Weights of a small mixture-of-experts language model, trained from scratch on English Wikipedia: width 256, 81.9M parameters.
Below are experts of layer 4 (counted from 0) of a mixture-of-experts language model. Rows are named router (the router's row for the expert), gate (a neuron's input weights, with its number), up (a neuron's input weights, with its number) and show model dimensions 0-255. Each number is 200 + 20 x the weight over its row's rms, rounded and kept within 0 to 999.
After each expert's rows: a language model's description of what the expert responds to. This comes from a sample of Wikipedia text that the model never trained on.

# expert 52
router,184,188,244,229,213,226,205,157,190,205,207,220,197,178,224,182,200,188,225,202,231,184,193,214,232,217,215,219,179,170,160,214,187,197,200,205,166,217,219,205,203,219,173,196,194,204,227,187,186,197,196,184,184,208,206,182,166,220,158,189,189,186,172,209,240,181,241,201,158,179,185,160,216,201,230,209,203,160,228,228,194,203,230,170,175,235,207,167,215,194,212,204,203,187,198,210,228,175,169,200,217,183,202,213,187,212,204,233,184,235,217,205,206,202,166,240,203,181,184,183,213,218,210,194,205,197,174,208,220,188,189,166,224,208,216,207,203,201,213,201,202,184,172,242,225,227,225,225,183,204,198,179,182,213,194,220,197,212,229,215,171,161,225,226,215,185,205,203,210,207,181,157,215,196,171,213,231,202,176,176,194,226,163,161,232,182,207,234,228,204,187,210,198,218,201,196,211,165,200,197,204,261,181,189,206,207,197,224,217,184,232,199,194,201,196,187,214,196,191,209,186,191,225,207,201,209,215,185,230,186,217,241,201,209,217,212,216,206,199,178,215,224,188,182,180,186,192,176,187,216,174,183,173,198,185,214
gate1,237,203,219,235,222,195,205,211,211,210,209,195,165,214,225,201,195,188,175,210,229,222,217,172,226,178,224,213,210,200,163,221,186,201,170,225,191,203,186,181,222,220,195,193,185,240,219,211,196,197,211,221,213,182,197,138,184,198,186,160,204,193,170,180,200,184,178,197,189,215,202,218,184,157,218,207,204,224,202,198,203,189,213,165,171,185,213,165,172,202,176,189,209,189,215,195,214,241,160,222,174,183,214,198,187,189,217,236,202,199,237,200,199,163,166,177,190,218,204,187,183,199,232,202,202,221,211,221,194,210,211,190,198,212,210,217,205,173,224,194,203,201,219,207,166,193,198,195,248,216,190,220,204,225,199,193,206,205,179,258,227,171,210,234,193,201,222,206,151,225,209,189,187,215,197,231,213,202,165,206,201,189,203,172,188,177,216,171,181,198,203,195,220,191,185,203,223,197,203,174,206,218,181,171,188,192,200,235,182,165,201,237,162,163,203,190,210,190,163,193,193,200,224,202,245,194,186,223,216,198,195,209,175,186,211,203,222,192,189,231,184,198,192,201,212,181,187,229,263,233,220,198,187,210,204,196
up1,198,224,236,221,214,187,189,241,218,179,189,174,202,222,206,174,181,212,214,233,183,185,211,176,238,177,209,192,180,187,210,201,193,168,183,199,186,192,213,206,178,209,211,226,196,232,172,153,195,189,209,207,181,209,150,177,167,190,206,229,202,188,209,159,198,187,174,231,203,209,179,180,207,194,227,193,197,187,197,197,223,230,199,213,212,229,210,203,181,180,181,207,204,221,209,199,206,209,213,220,219,202,184,227,184,186,219,196,226,210,195,180,198,206,209,200,197,209,183,217,166,205,198,218,187,192,214,200,231,210,201,203,180,229,208,192,180,205,193,219,187,173,191,191,161,189,177,211,251,216,194,196,188,196,155,193,213,188,200,219,182,209,211,186,166,194,146,207,219,220,164,205,214,201,182,186,187,235,200,191,190,211,211,215,217,200,196,246,220,178,200,156,230,220,219,210,195,215,211,233,220,188,173,160,219,186,144,192,214,205,185,202,187,195,145,177,220,214,191,245,179,214,167,171,221,196,199,206,200,209,210,169,250,223,205,190,186,209,160,194,210,226,235,179,203,198,208,211,213,183,181,214,241,209,217,223
What it handles: First letter or piece of a word right after an opening parenthesis or quote, like (now, (east, (aka, (PNG), (left.

# expert 2
router,209,215,176,192,210,236,208,193,199,192,199,215,200,187,206,183,219,192,185,197,186,196,223,208,174,198,194,182,177,191,189,188,189,186,242,219,200,165,204,223,214,203,170,174,193,204,202,197,191,164,134,199,223,214,169,230,210,157,188,222,178,241,187,197,201,191,183,218,173,210,225,207,199,187,186,189,196,164,213,184,196,196,226,237,164,202,183,210,211,184,215,227,205,205,195,222,193,225,206,193,241,219,244,206,242,163,182,201,184,182,197,197,158,203,165,198,224,213,215,210,244,197,196,200,225,151,225,199,194,186,219,226,205,135,195,183,198,238,232,182,232,185,198,187,199,215,207,216,211,201,150,174,203,214,206,217,218,169,180,201,220,213,197,205,210,174,187,202,204,218,175,176,193,227,208,197,211,234,221,211,184,237,234,185,209,232,197,199,215,210,184,198,195,201,177,199,201,190,184,175,185,198,229,196,189,177,192,216,172,171,191,218,192,189,225,208,218,228,186,174,192,215,203,206,175,209,225,166,213,199,218,197,196,204,197,212,204,196,193,240,186,229,232,196,204,159,200,183,183,196,207,238,214,223,213,229
gate0,197,163,213,176,212,198,227,173,207,210,174,176,201,182,219,160,228,211,188,189,202,220,199,178,188,217,198,200,209,159,203,136,178,200,204,191,212,202,221,242,166,181,196,181,195,231,199,205,192,185,217,213,168,236,181,219,210,175,185,202,175,201,181,226,194,218,164,165,194,194,174,200,190,205,223,186,168,223,210,249,161,189,184,208,188,210,206,178,219,202,213,195,215,232,192,197,177,208,213,188,196,197,198,171,194,193,194,219,196,221,198,179,198,185,200,192,198,212,206,209,179,203,230,210,206,162,164,186,175,212,231,198,216,203,185,180,183,161,194,184,212,188,187,177,188,174,192,197,191,212,191,210,217,187,175,222,195,145,190,181,193,178,192,198,198,216,198,209,158,198,204,185,217,232,210,206,208,228,193,185,189,213,211,188,207,200,227,196,225,191,175,226,201,184,208,203,221,176,232,144,164,228,225,215,193,212,183,265,174,170,218,207,226,202,233,197,171,173,197,207,169,182,205,179,208,172,202,200,165,204,213,180,212,184,234,208,203,229,181,218,161,191,193,212,213,209,191,215,229,177,173,193,167,190,207,191
up0,194,222,232,183,184,203,207,176,205,189,198,181,199,201,213,195,198,190,201,193,211,191,214,195,216,226,196,180,192,199,207,197,174,203,185,149,192,220,186,201,198,197,173,172,231,151,215,201,229,222,252,189,213,176,226,230,210,206,206,185,202,215,212,201,203,150,228,205,183,187,234,212,184,197,207,221,225,243,202,183,191,166,193,192,211,227,209,210,244,187,179,212,203,209,196,190,208,192,237,180,203,218,217,214,189,205,180,202,183,170,188,177,174,197,221,234,176,193,196,183,163,238,224,228,210,185,187,184,227,187,233,203,205,204,185,204,232,239,187,167,178,186,216,213,208,226,226,203,205,205,235,196,184,216,183,160,204,187,249,215,189,226,187,200,223,202,203,180,208,240,222,194,198,194,205,208,208,194,212,203,247,197,188,191,220,226,182,231,203,217,222,219,190,207,199,217,201,189,220,245,192,209,235,222,201,156,198,208,208,171,161,230,198,237,200,225,198,217,188,214,211,221,219,203,196,198,201,187,188,199,174,190,229,228,219,201,184,189,210,190,197,233,202,213,236,258,216,184,222,237,206,178,190,183,188,167
What it handles: Adjective-forming endings and civic adjectives in government, military and political text, such as Fed-eral, congress-ional, National, local, British.

# expert 1
router,210,183,177,227,196,225,207,203,235,198,226,188,196,213,208,193,229,194,191,171,200,204,223,179,221,229,181,169,210,203,175,219,196,190,220,223,189,174,201,215,188,170,196,175,218,152,217,197,217,211,230,205,205,166,189,208,190,183,200,232,195,193,204,208,177,169,178,200,220,183,216,234,219,193,223,174,220,195,241,159,191,200,190,180,205,199,204,195,199,186,188,237,195,191,198,199,214,208,179,215,234,202,205,206,221,224,207,197,171,174,223,193,205,210,161,163,205,216,241,190,187,220,239,164,204,195,190,180,189,186,173,241,191,197,154,196,192,232,222,171,214,182,205,178,214,163,167,209,195,181,174,187,222,206,229,200,201,178,190,204,235,221,194,194,175,172,197,196,237,221,222,213,240,178,194,188,215,192,220,205,228,226,224,164,193,204,157,226,190,210,179,232,190,165,203,209,213,194,196,177,187,218,195,186,185,181,197,232,200,188,208,219,184,210,204,204,208,222,190,221,203,180,214,209,197,211,231,214,184,198,230,191,185,181,221,202,188,228,167,210,250,230,197,172,208,206,227,209,170,163,207,184,199,183,243,225
gate0,188,204,203,185,204,208,210,190,221,236,201,221,194,204,214,206,197,213,179,222,159,187,195,192,154,207,170,173,183,197,193,224,197,146,179,193,214,186,185,160,209,208,195,237,191,218,210,208,176,226,195,216,192,178,184,200,205,202,210,178,231,208,213,188,244,208,191,207,211,167,204,197,240,202,206,190,167,183,208,197,189,206,188,213,176,218,169,198,207,215,186,202,204,224,239,192,202,183,195,210,186,210,177,228,205,198,221,221,208,222,224,198,221,219,193,220,212,154,204,168,190,184,185,163,209,151,214,205,214,218,155,200,183,204,194,205,186,213,197,207,206,221,184,225,191,176,203,205,209,177,222,176,206,187,197,190,209,177,213,181,178,242,189,191,195,177,172,195,186,202,204,219,179,201,178,217,184,223,227,197,201,181,215,206,208,180,174,207,228,212,206,227,221,172,197,196,204,191,189,191,215,172,200,177,203,221,207,224,225,219,160,167,204,166,201,165,190,183,204,212,169,158,237,242,237,204,228,220,183,218,160,195,190,178,199,259,205,224,169,153,222,179,208,205,199,213,200,230,192,212,200,223,147,198,215,202
up0,204,186,220,197,195,220,156,186,185,217,193,197,198,185,176,195,196,183,225,218,234,223,204,252,225,174,200,166,230,196,220,205,196,245,205,239,175,177,170,187,194,167,218,174,191,190,202,189,177,191,214,202,203,213,199,206,193,195,155,183,193,201,196,195,187,227,209,193,197,187,191,153,199,195,204,207,217,198,193,197,214,197,205,169,199,194,217,184,171,213,215,201,210,210,183,162,158,203,223,205,212,168,213,161,207,228,218,178,213,189,198,228,213,211,221,184,224,206,184,214,155,242,221,214,167,204,208,175,213,227,202,199,227,165,221,230,184,208,197,189,192,192,215,226,207,173,202,176,225,176,220,205,169,202,203,178,193,208,161,189,184,221,182,207,188,198,209,198,170,184,182,199,176,225,191,207,185,225,195,199,199,201,251,221,201,192,205,211,198,223,205,192,181,196,200,205,223,178,226,204,176,248,230,200,224,221,143,201,202,203,197,225,197,218,234,163,233,230,180,243,205,170,212,217,195,179,194,185,200,235,179,194,210,177,184,184,222,235,222,152,194,203,198,206,219,177,191,220,199,207,188,186,229,217,181,209
What it handles: Word-final or mid-word pieces ic, ical, ific, atic closing adjectives and names, such as Balearic, Connecticut, chemical, Athletic.

# expert 21
router,209,189,191,225,198,190,184,173,178,203,247,169,203,223,203,215,180,205,196,195,180,175,216,219,222,167,223,192,189,212,189,199,208,199,209,212,199,214,198,205,207,208,206,208,164,169,197,183,236,172,185,193,148,213,206,197,214,209,199,158,149,232,186,218,178,235,218,206,189,189,199,181,206,182,201,192,202,171,224,223,198,203,199,206,195,182,174,180,211,249,214,209,187,205,217,165,207,195,228,199,239,222,241,179,211,179,200,204,228,223,186,208,209,209,185,194,205,176,164,181,201,204,233,240,212,167,213,170,162,210,192,181,214,235,222,219,225,187,182,204,197,214,203,223,209,184,185,195,220,158,171,195,182,220,226,205,218,207,179,210,170,188,216,189,188,228,201,195,216,228,229,209,186,213,193,186,239,164,185,192,203,228,240,233,193,198,219,157,174,201,200,208,226,193,223,240,185,182,185,188,210,192,225,216,158,172,233,204,204,177,198,213,186,208,193,187,195,184,213,218,185,193,206,226,191,183,252,168,207,172,197,187,215,181,191,192,227,216,250,189,191,194,188,188,203,202,163,193,208,183,210,192,170,201,187,200
gate1,206,192,207,215,209,190,202,225,215,173,201,202,192,216,172,218,218,241,239,196,197,191,195,209,210,199,204,180,233,196,192,185,150,187,219,211,168,154,176,197,218,200,190,172,181,216,205,209,205,180,190,192,189,190,188,215,200,220,173,186,191,208,211,233,193,192,182,204,177,227,196,200,173,188,196,218,192,171,198,168,179,204,217,171,169,188,148,202,212,189,201,180,158,162,213,169,198,223,229,187,184,208,193,210,231,176,209,195,208,204,192,214,199,201,186,176,187,221,180,160,214,197,183,205,248,191,131,183,170,193,199,172,205,223,218,199,213,194,190,223,233,180,171,185,193,224,226,170,206,203,185,219,188,245,236,167,145,205,173,185,199,189,205,181,197,236,219,189,207,202,175,163,218,199,194,218,198,225,216,213,241,195,202,173,210,215,222,211,209,210,177,193,170,213,202,221,188,205,233,228,203,189,188,215,234,176,202,223,216,184,185,213,220,207,175,188,222,228,203,220,199,202,199,187,204,215,192,217,206,206,179,199,187,217,249,205,190,203,156,170,188,212,212,204,213,221,184,234,225,229,178,182,191,190,193,190
up1,180,198,240,206,209,200,238,189,178,225,199,190,157,174,198,196,190,210,178,241,171,211,172,207,205,180,211,188,201,248,167,190,176,215,215,195,192,209,202,200,180,204,212,200,203,194,197,198,190,184,167,224,173,216,232,155,185,197,236,212,192,199,188,219,207,208,158,201,191,176,228,209,210,256,188,227,222,208,199,190,161,223,184,173,215,211,183,162,200,220,189,220,200,196,190,188,186,189,122,193,189,172,215,212,223,208,193,224,174,193,214,202,188,199,218,181,188,178,212,190,214,230,167,230,181,228,233,208,188,209,200,201,177,204,196,227,181,223,194,231,172,194,180,201,195,176,206,226,157,178,175,204,185,179,184,164,200,153,191,187,181,190,166,183,184,235,180,185,206,215,200,227,188,192,183,221,189,213,197,208,187,211,204,200,194,208,187,200,212,187,211,208,187,210,210,219,209,210,193,188,136,209,203,188,187,183,194,207,212,202,200,216,201,214,215,192,213,218,223,173,201,175,199,238,222,189,190,202,197,194,232,165,199,194,203,210,165,230,214,207,214,189,176,173,165,214,208,218,208,170,250,202,211,216,203,220
What it handles: Single capital letters starting a word split into pieces, especially S of Scientific classification after taxobox lines, also E-gypt, M-any, H-aveli.

# expert 34
router,184,185,189,205,225,215,219,162,175,219,206,216,236,196,241,222,203,195,222,201,177,216,193,215,229,225,222,205,201,221,229,198,161,175,204,195,162,195,216,233,177,202,208,200,185,202,164,195,203,238,216,190,181,176,196,194,202,209,166,209,205,197,220,218,212,214,213,206,201,185,198,190,213,245,188,203,188,184,209,177,193,218,243,216,178,181,215,233,212,196,182,173,223,213,210,177,218,205,207,208,216,197,186,210,225,195,178,173,198,178,199,191,195,196,203,197,228,191,169,209,157,169,232,240,182,188,203,194,210,215,182,213,180,197,208,199,210,193,190,221,194,179,200,205,222,166,187,179,183,224,168,240,233,212,207,164,168,221,170,209,235,192,218,227,166,202,258,190,232,162,188,220,179,235,248,184,214,199,219,185,189,207,182,189,215,201,214,179,221,231,192,234,231,208,231,183,172,215,178,174,212,222,196,186,175,233,197,190,181,165,197,204,160,206,194,203,172,209,196,219,199,197,208,214,183,246,186,178,216,225,200,214,201,186,178,205,242,181,230,216,215,202,205,193,207,196,184,186,219,194,218,189,199,188,204,225
gate0,193,175,197,181,217,229,238,196,187,241,186,204,254,222,217,196,216,199,186,231,215,218,175,189,170,214,211,198,199,195,200,230,233,228,215,194,214,183,214,179,191,181,235,205,210,202,222,197,206,175,196,211,200,193,199,210,199,230,174,183,184,203,177,198,181,205,185,191,203,211,174,171,215,194,263,171,201,195,247,205,210,198,162,220,203,191,190,189,198,187,183,197,213,182,169,204,172,227,228,204,177,223,230,194,148,214,223,181,204,219,237,185,198,231,186,190,218,192,205,178,174,209,210,226,194,179,160,213,217,217,184,209,215,183,202,184,229,168,195,194,196,215,195,167,197,213,213,219,198,201,206,163,181,209,236,192,174,193,204,230,211,215,218,205,187,192,211,194,205,212,194,213,227,232,219,206,213,202,206,229,159,198,214,183,191,224,197,186,235,187,216,237,222,223,180,188,214,215,214,186,201,198,212,197,220,208,216,214,198,222,201,227,198,170,217,157,211,209,217,204,192,233,200,210,247,185,189,204,231,256,205,183,165,210,206,204,206,186,222,186,160,185,205,193,241,239,197,203,225,158,188,212,188,201,233,212
up0,209,175,179,209,218,212,226,174,192,201,210,208,177,187,214,219,234,185,170,216,218,197,178,197,187,196,213,191,197,205,230,232,183,181,230,216,185,208,203,237,223,191,194,211,200,205,227,204,202,183,235,213,176,204,193,188,149,214,195,167,206,185,172,220,225,227,170,181,204,174,171,210,191,192,204,198,196,219,206,187,229,230,207,193,190,181,209,219,200,203,197,239,208,168,218,173,223,209,209,248,189,197,231,176,201,153,202,194,221,206,214,199,192,222,170,208,187,198,165,216,194,207,238,208,178,163,168,198,203,235,193,231,189,215,223,202,217,188,200,208,221,189,194,228,213,187,191,200,192,219,223,211,193,215,236,189,207,157,221,222,224,201,203,225,179,216,188,190,207,186,185,195,218,146,176,226,210,159,214,214,202,186,192,197,194,207,211,186,196,186,210,192,190,183,206,201,204,186,204,212,182,209,213,177,234,233,149,157,193,140,229,199,145,171,201,177,188,212,221,199,170,183,220,202,221,197,197,208,200,229,199,192,194,226,179,162,201,195,205,215,218,197,200,183,186,247,196,193,167,186,174,228,200,235,196,186
What it handles: Prepositions, articles and verbs in taxonomy entries like "species of beetle of the family", plus descriptive adjectives small, black, large.

# expert 6
router,209,201,178,245,196,209,213,187,198,164,181,190,198,219,208,151,210,200,207,229,194,192,229,196,161,208,186,145,228,198,175,195,196,197,216,239,210,168,210,215,202,168,178,170,208,199,223,184,216,194,152,237,214,188,203,207,163,161,225,206,193,213,182,169,213,193,184,208,197,194,223,225,236,177,218,175,200,180,221,176,190,177,181,202,206,202,193,183,194,208,203,241,186,196,166,211,197,185,186,220,225,212,190,194,210,190,211,194,190,182,205,176,169,222,164,224,210,191,230,172,205,211,184,158,224,192,218,177,190,186,179,240,211,180,181,187,216,248,203,198,222,194,201,183,193,170,180,241,172,179,205,178,189,195,214,220,222,244,201,202,225,225,205,220,218,195,190,192,201,223,212,200,206,224,175,199,211,213,201,226,166,215,225,188,230,217,169,207,180,198,178,220,207,158,180,207,184,180,209,202,180,181,193,222,202,224,171,178,187,168,219,215,193,188,223,213,215,192,216,188,172,190,227,193,179,178,218,194,194,197,182,185,203,181,205,219,186,206,185,203,219,205,203,217,178,211,230,216,185,171,220,242,231,220,238,206
gate0,205,209,207,221,185,175,186,186,190,207,226,210,206,211,177,175,157,192,205,197,209,179,204,244,172,172,196,184,200,191,205,192,221,203,174,207,223,173,253,188,232,159,198,220,178,209,209,204,173,214,244,251,201,219,192,214,202,192,232,174,169,173,189,238,212,205,208,224,201,186,198,209,207,217,241,204,182,176,171,196,234,202,223,194,207,188,167,200,193,174,214,192,196,167,224,225,193,224,162,234,214,187,184,184,143,232,179,208,199,190,204,204,210,162,188,199,225,181,231,170,212,196,231,169,185,198,215,240,218,185,174,226,210,181,213,177,202,190,200,191,196,187,197,203,204,189,217,190,172,196,211,238,212,269,208,219,219,191,204,189,195,229,234,196,191,211,175,201,222,194,191,197,226,225,219,225,226,200,210,230,148,201,204,177,237,198,134,205,198,203,214,232,192,179,198,197,197,232,183,221,205,194,226,212,200,204,191,199,191,231,216,217,188,207,211,211,184,216,192,184,189,222,201,217,181,194,208,188,190,222,204,189,204,219,183,200,213,181,182,205,185,192,212,185,180,216,208,171,206,196,186,220,212,200,215,195
up0,203,162,245,197,160,211,195,215,210,205,161,194,172,211,211,207,189,177,231,185,194,223,183,178,143,214,184,216,228,234,234,182,169,205,193,197,202,205,219,211,187,178,224,205,210,184,197,222,236,211,163,197,242,175,218,191,233,194,210,149,182,228,196,187,186,189,140,181,199,185,214,199,227,224,184,208,180,152,237,171,229,167,167,225,205,181,220,219,171,213,206,206,189,202,193,208,201,197,175,180,173,223,226,197,197,216,186,238,211,188,215,187,194,233,189,187,183,219,173,202,223,215,233,218,174,215,226,186,184,198,187,197,204,203,206,238,222,215,210,192,157,162,200,195,216,192,209,220,215,193,187,192,203,199,170,203,192,189,187,225,196,197,224,174,206,201,202,198,201,207,197,199,178,191,204,191,172,225,211,208,205,179,181,164,213,203,212,202,219,174,188,197,180,209,238,219,190,195,200,202,200,220,206,171,208,233,169,213,184,163,219,157,243,250,217,187,193,179,200,219,207,203,218,208,211,210,215,216,204,221,190,219,195,183,191,202,200,194,190,200,227,218,179,205,198,200,224,221,197,206,228,223,213,183,179,198
What it handles: Middle stems of Latinate words followed by a suffix, such as artif-ac-ts, Med-ic-ine, dist-ric-ts, unincor-por-ated, often in civic or political terms.

# expert 5
router,189,232,176,183,247,227,195,233,165,203,220,192,227,220,188,225,184,145,181,190,173,208,225,214,180,196,242,176,204,192,210,209,213,194,173,178,207,219,221,227,208,172,192,178,203,221,219,215,221,234,204,192,179,185,220,188,194,165,206,223,201,187,174,181,220,165,209,213,174,219,194,192,194,197,187,183,211,215,174,206,220,187,236,191,195,175,207,220,198,190,178,190,181,177,197,230,201,183,213,195,194,235,213,193,188,215,180,195,160,202,175,196,185,192,215,239,232,214,196,196,211,209,190,212,178,179,170,187,190,218,210,158,182,193,219,200,190,192,205,167,207,200,178,160,182,208,166,215,184,200,191,189,180,216,197,214,180,186,216,175,238,216,220,223,174,184,182,205,215,184,193,244,197,171,198,201,200,182,243,195,194,226,194,189,199,225,189,186,223,202,169,226,199,226,220,163,217,217,200,205,211,207,220,178,188,214,184,225,209,190,175,219,191,202,171,219,229,233,232,208,221,202,216,207,175,176,167,204,167,210,196,206,230,235,199,228,199,196,204,189,175,215,223,170,188,209,148,209,174,200,182,247,177,202,223,206
gate0,195,211,202,167,202,197,190,211,179,207,192,165,237,227,208,200,203,214,203,203,180,177,184,180,152,211,241,158,155,200,178,206,202,186,199,221,213,196,173,203,215,168,179,186,188,215,214,164,207,227,223,217,222,190,169,160,206,146,189,220,205,165,218,231,226,241,224,218,207,215,188,206,171,216,199,181,240,228,173,219,180,190,197,182,200,217,207,172,163,208,183,224,220,194,193,181,198,211,189,230,217,205,244,195,223,178,208,184,216,199,191,201,206,219,243,208,242,203,180,199,170,181,183,209,220,227,173,230,205,177,167,202,217,228,199,181,194,193,158,206,202,169,177,200,209,211,182,188,177,180,223,193,200,173,180,188,197,198,221,214,212,177,193,186,194,176,179,241,200,173,175,207,228,196,204,179,188,222,207,197,197,213,227,164,180,230,190,216,218,210,171,237,224,202,211,211,201,198,211,218,187,208,190,208,196,208,179,192,162,200,215,196,189,195,207,202,193,191,237,217,193,172,170,195,228,213,200,215,204,203,165,169,221,178,171,193,242,192,210,218,214,176,208,188,188,224,201,174,182,196,212,195,218,207,184,218
up0,229,213,210,199,190,196,243,198,219,207,169,219,187,202,195,202,221,239,196,199,185,194,204,184,266,200,194,210,174,224,199,192,205,259,175,191,193,174,223,212,224,224,162,187,187,177,226,175,188,174,205,209,212,186,191,241,162,238,208,223,208,197,171,217,205,205,176,184,198,204,168,188,202,214,216,192,230,193,209,226,183,209,220,195,202,209,201,147,198,195,193,197,193,178,207,227,210,192,191,207,190,244,213,188,192,203,207,214,191,215,192,194,206,227,184,212,166,194,164,187,213,198,202,190,219,214,187,197,170,225,175,207,193,178,233,219,185,206,174,172,185,186,187,205,199,223,172,207,194,204,202,193,186,235,188,195,170,205,224,221,194,170,229,176,215,196,181,215,229,197,218,180,219,181,233,186,191,182,172,221,194,237,177,194,181,179,191,140,190,171,220,193,214,195,205,202,212,208,204,186,203,205,153,187,177,197,206,202,225,213,173,200,188,218,149,195,201,177,231,194,181,171,197,177,174,172,227,194,242,231,200,194,170,227,153,214,209,187,185,227,193,203,188,224,177,216,200,185,181,200,201,200,225,190,167,199
What it handles: Row labels and words in tables, especially election and medal tables, such as Totals, Others, votes, Democratic, plus quantifiers other, various, another.

# expert 59
router,211,201,210,191,215,177,177,220,233,205,207,192,216,222,217,184,195,187,195,185,199,177,213,223,195,196,179,198,222,221,208,213,232,170,199,220,199,169,208,190,193,216,172,211,206,204,186,223,208,188,195,206,222,245,213,202,215,203,220,209,194,193,196,239,220,224,184,192,163,193,202,178,188,217,177,200,199,194,222,200,192,204,216,204,213,171,193,190,222,196,204,199,184,220,208,235,214,190,201,201,238,193,185,208,244,218,215,210,186,236,169,210,208,200,223,170,188,245,181,235,188,198,169,222,187,209,230,204,185,213,201,182,225,177,198,214,193,220,188,193,202,182,190,184,193,180,180,208,215,198,174,174,231,229,212,185,180,167,156,201,170,183,191,223,179,177,192,209,206,190,204,229,211,202,173,182,200,199,189,169,203,229,211,217,185,192,251,223,210,232,183,225,184,213,244,214,233,219,235,159,188,173,227,157,180,193,215,201,192,181,173,236,221,227,187,206,215,154,203,207,230,217,205,246,163,177,183,183,206,189,205,219,211,164,192,158,193,176,224,187,198,210,159,188,223,212,172,176,187,227,190,212,159,204,206,173
gate0,219,206,221,222,182,197,168,215,181,194,194,183,205,208,224,194,178,220,199,173,195,215,206,216,235,185,182,209,225,203,184,221,188,174,217,175,204,185,200,221,200,194,184,209,193,205,208,199,191,214,183,179,199,234,208,212,234,213,202,221,191,225,185,213,203,220,184,178,187,184,257,255,137,187,176,167,211,208,157,189,211,199,218,185,215,184,155,233,213,229,204,220,208,176,178,226,213,217,212,222,232,226,166,161,213,184,221,230,195,189,193,197,212,196,188,174,195,203,231,211,175,196,208,235,197,178,179,210,224,156,162,231,179,199,197,182,192,215,212,205,215,194,216,218,188,202,202,200,235,211,195,156,202,202,181,226,175,212,210,252,182,170,236,193,193,193,226,191,180,173,197,213,194,209,214,209,217,221,202,204,185,223,203,230,196,202,198,205,218,198,211,166,166,190,189,151,175,190,196,215,212,140,207,190,179,185,189,219,217,175,218,210,225,190,238,207,208,178,198,202,201,212,209,195,201,203,192,201,184,203,181,207,215,207,207,208,136,229,172,185,203,204,208,220,212,183,219,208,178,171,188,188,189,202,213,215
up0,231,226,177,203,214,199,200,205,230,197,156,188,192,193,211,196,191,180,198,197,180,226,219,199,217,203,231,210,169,183,214,192,221,195,213,180,182,209,219,156,199,177,186,178,213,196,183,205,197,226,193,188,201,187,189,207,204,218,221,208,217,226,181,206,191,196,187,186,190,226,230,183,170,207,199,197,197,201,213,202,217,182,218,219,195,168,182,213,195,197,180,180,208,219,217,200,180,163,224,228,195,194,196,243,200,169,203,209,219,203,206,201,188,218,187,199,217,235,179,197,173,198,194,216,200,184,184,239,210,171,231,225,179,200,237,184,174,191,207,176,186,214,224,180,202,229,182,217,226,206,163,192,223,194,195,194,231,183,201,188,177,215,184,199,177,168,234,184,234,175,179,190,197,197,163,176,195,221,217,205,199,164,195,194,183,206,209,211,186,214,220,179,200,205,221,183,204,188,237,220,219,172,205,232,180,248,138,229,191,167,168,195,195,167,193,221,177,200,195,183,201,180,241,232,199,179,219,192,188,205,199,174,222,190,196,194,167,247,164,204,218,253,208,179,201,217,206,144,164,216,214,222,211,234,203,211
What it handles: Capital S closing acronyms or starting words, plus New, South, North in place names: RMS, SSS, New York, New Zealand.

# expert 46
router,229,212,207,190,198,211,214,198,193,183,195,185,194,205,165,212,209,205,191,204,214,170,231,173,217,202,171,200,186,200,202,202,143,164,205,187,230,155,264,201,188,170,182,188,213,214,185,232,190,193,192,159,229,221,211,188,184,196,208,224,202,207,193,200,185,180,168,222,180,213,165,218,202,199,189,200,196,192,227,242,201,185,195,163,192,195,197,188,196,220,175,232,212,203,177,205,158,217,224,191,221,201,202,192,235,209,204,176,208,194,211,184,176,202,196,198,215,164,211,204,214,217,197,213,166,206,218,213,192,223,220,210,243,167,176,199,229,183,169,227,229,192,167,198,196,193,209,186,195,147,177,165,183,213,210,222,217,198,202,228,187,184,176,189,204,217,178,198,198,213,194,188,209,148,169,206,176,186,192,229,185,217,186,228,169,228,173,191,180,201,194,199,191,180,186,203,194,189,213,226,197,190,204,182,210,229,230,221,213,203,163,209,203,182,199,170,235,194,194,220,197,220,187,203,193,210,246,230,218,197,214,204,182,221,189,192,167,202,211,225,237,162,225,211,189,182,204,193,223,196,245,188,216,182,209,237
gate0,246,229,203,214,212,211,172,233,167,233,223,221,189,215,224,167,174,193,196,188,206,190,218,167,181,200,195,198,190,221,237,207,215,212,214,224,177,184,232,193,224,154,223,221,189,203,190,183,215,172,166,202,197,205,201,203,191,196,214,165,234,211,154,142,143,215,176,189,193,170,212,234,213,230,180,174,216,206,182,233,217,171,224,211,194,189,191,196,199,215,222,236,218,156,201,232,186,216,229,203,181,157,200,201,166,177,198,175,210,197,204,201,190,214,210,209,190,183,195,192,210,217,171,207,205,187,194,234,198,220,171,215,230,200,197,200,208,207,194,203,229,190,198,194,205,174,202,201,174,190,209,187,196,178,197,230,199,174,233,245,187,208,189,198,180,198,214,180,194,245,224,199,154,187,204,223,186,199,195,195,185,208,179,220,205,189,181,201,197,221,214,196,210,213,148,207,176,193,226,215,198,170,195,197,211,187,190,200,195,181,197,224,203,172,202,189,199,224,170,205,203,216,209,203,199,194,186,211,191,213,220,240,195,205,213,177,184,215,154,175,221,199,193,216,160,184,192,209,204,196,225,251,195,216,214,194
up0,192,197,185,201,178,179,168,186,224,224,209,194,191,211,214,165,170,197,203,173,196,236,187,206,227,208,198,220,245,197,176,206,168,164,220,234,199,240,222,211,180,207,230,233,156,179,226,196,187,214,182,235,159,185,187,218,184,175,194,207,245,201,196,239,192,185,216,216,209,225,198,204,203,187,205,186,207,202,199,185,191,215,181,232,221,167,188,170,197,189,213,190,217,169,192,193,211,219,211,235,212,224,203,200,171,182,191,198,182,235,201,237,180,214,181,174,168,205,187,211,181,191,199,216,202,204,212,183,177,229,185,206,219,222,187,190,259,230,192,213,200,225,190,212,161,185,204,202,200,210,173,216,227,206,224,191,200,209,216,212,170,197,179,198,184,153,196,169,219,186,183,206,177,187,223,244,220,221,178,211,189,213,216,193,211,211,204,208,175,218,203,204,201,195,187,227,224,203,212,204,184,185,236,213,162,192,235,213,221,247,236,174,221,231,216,209,158,183,209,210,194,210,216,215,186,204,186,212,203,210,223,207,218,200,195,244,207,200,229,195,223,171,189,199,200,181,192,190,205,202,173,225,201,185,160,216
What it handles: Mid-word pieces like al, ra, ad, am, mostly ending words or in foreign names, such as portrayal, Upload, Ashrafieh, Israel.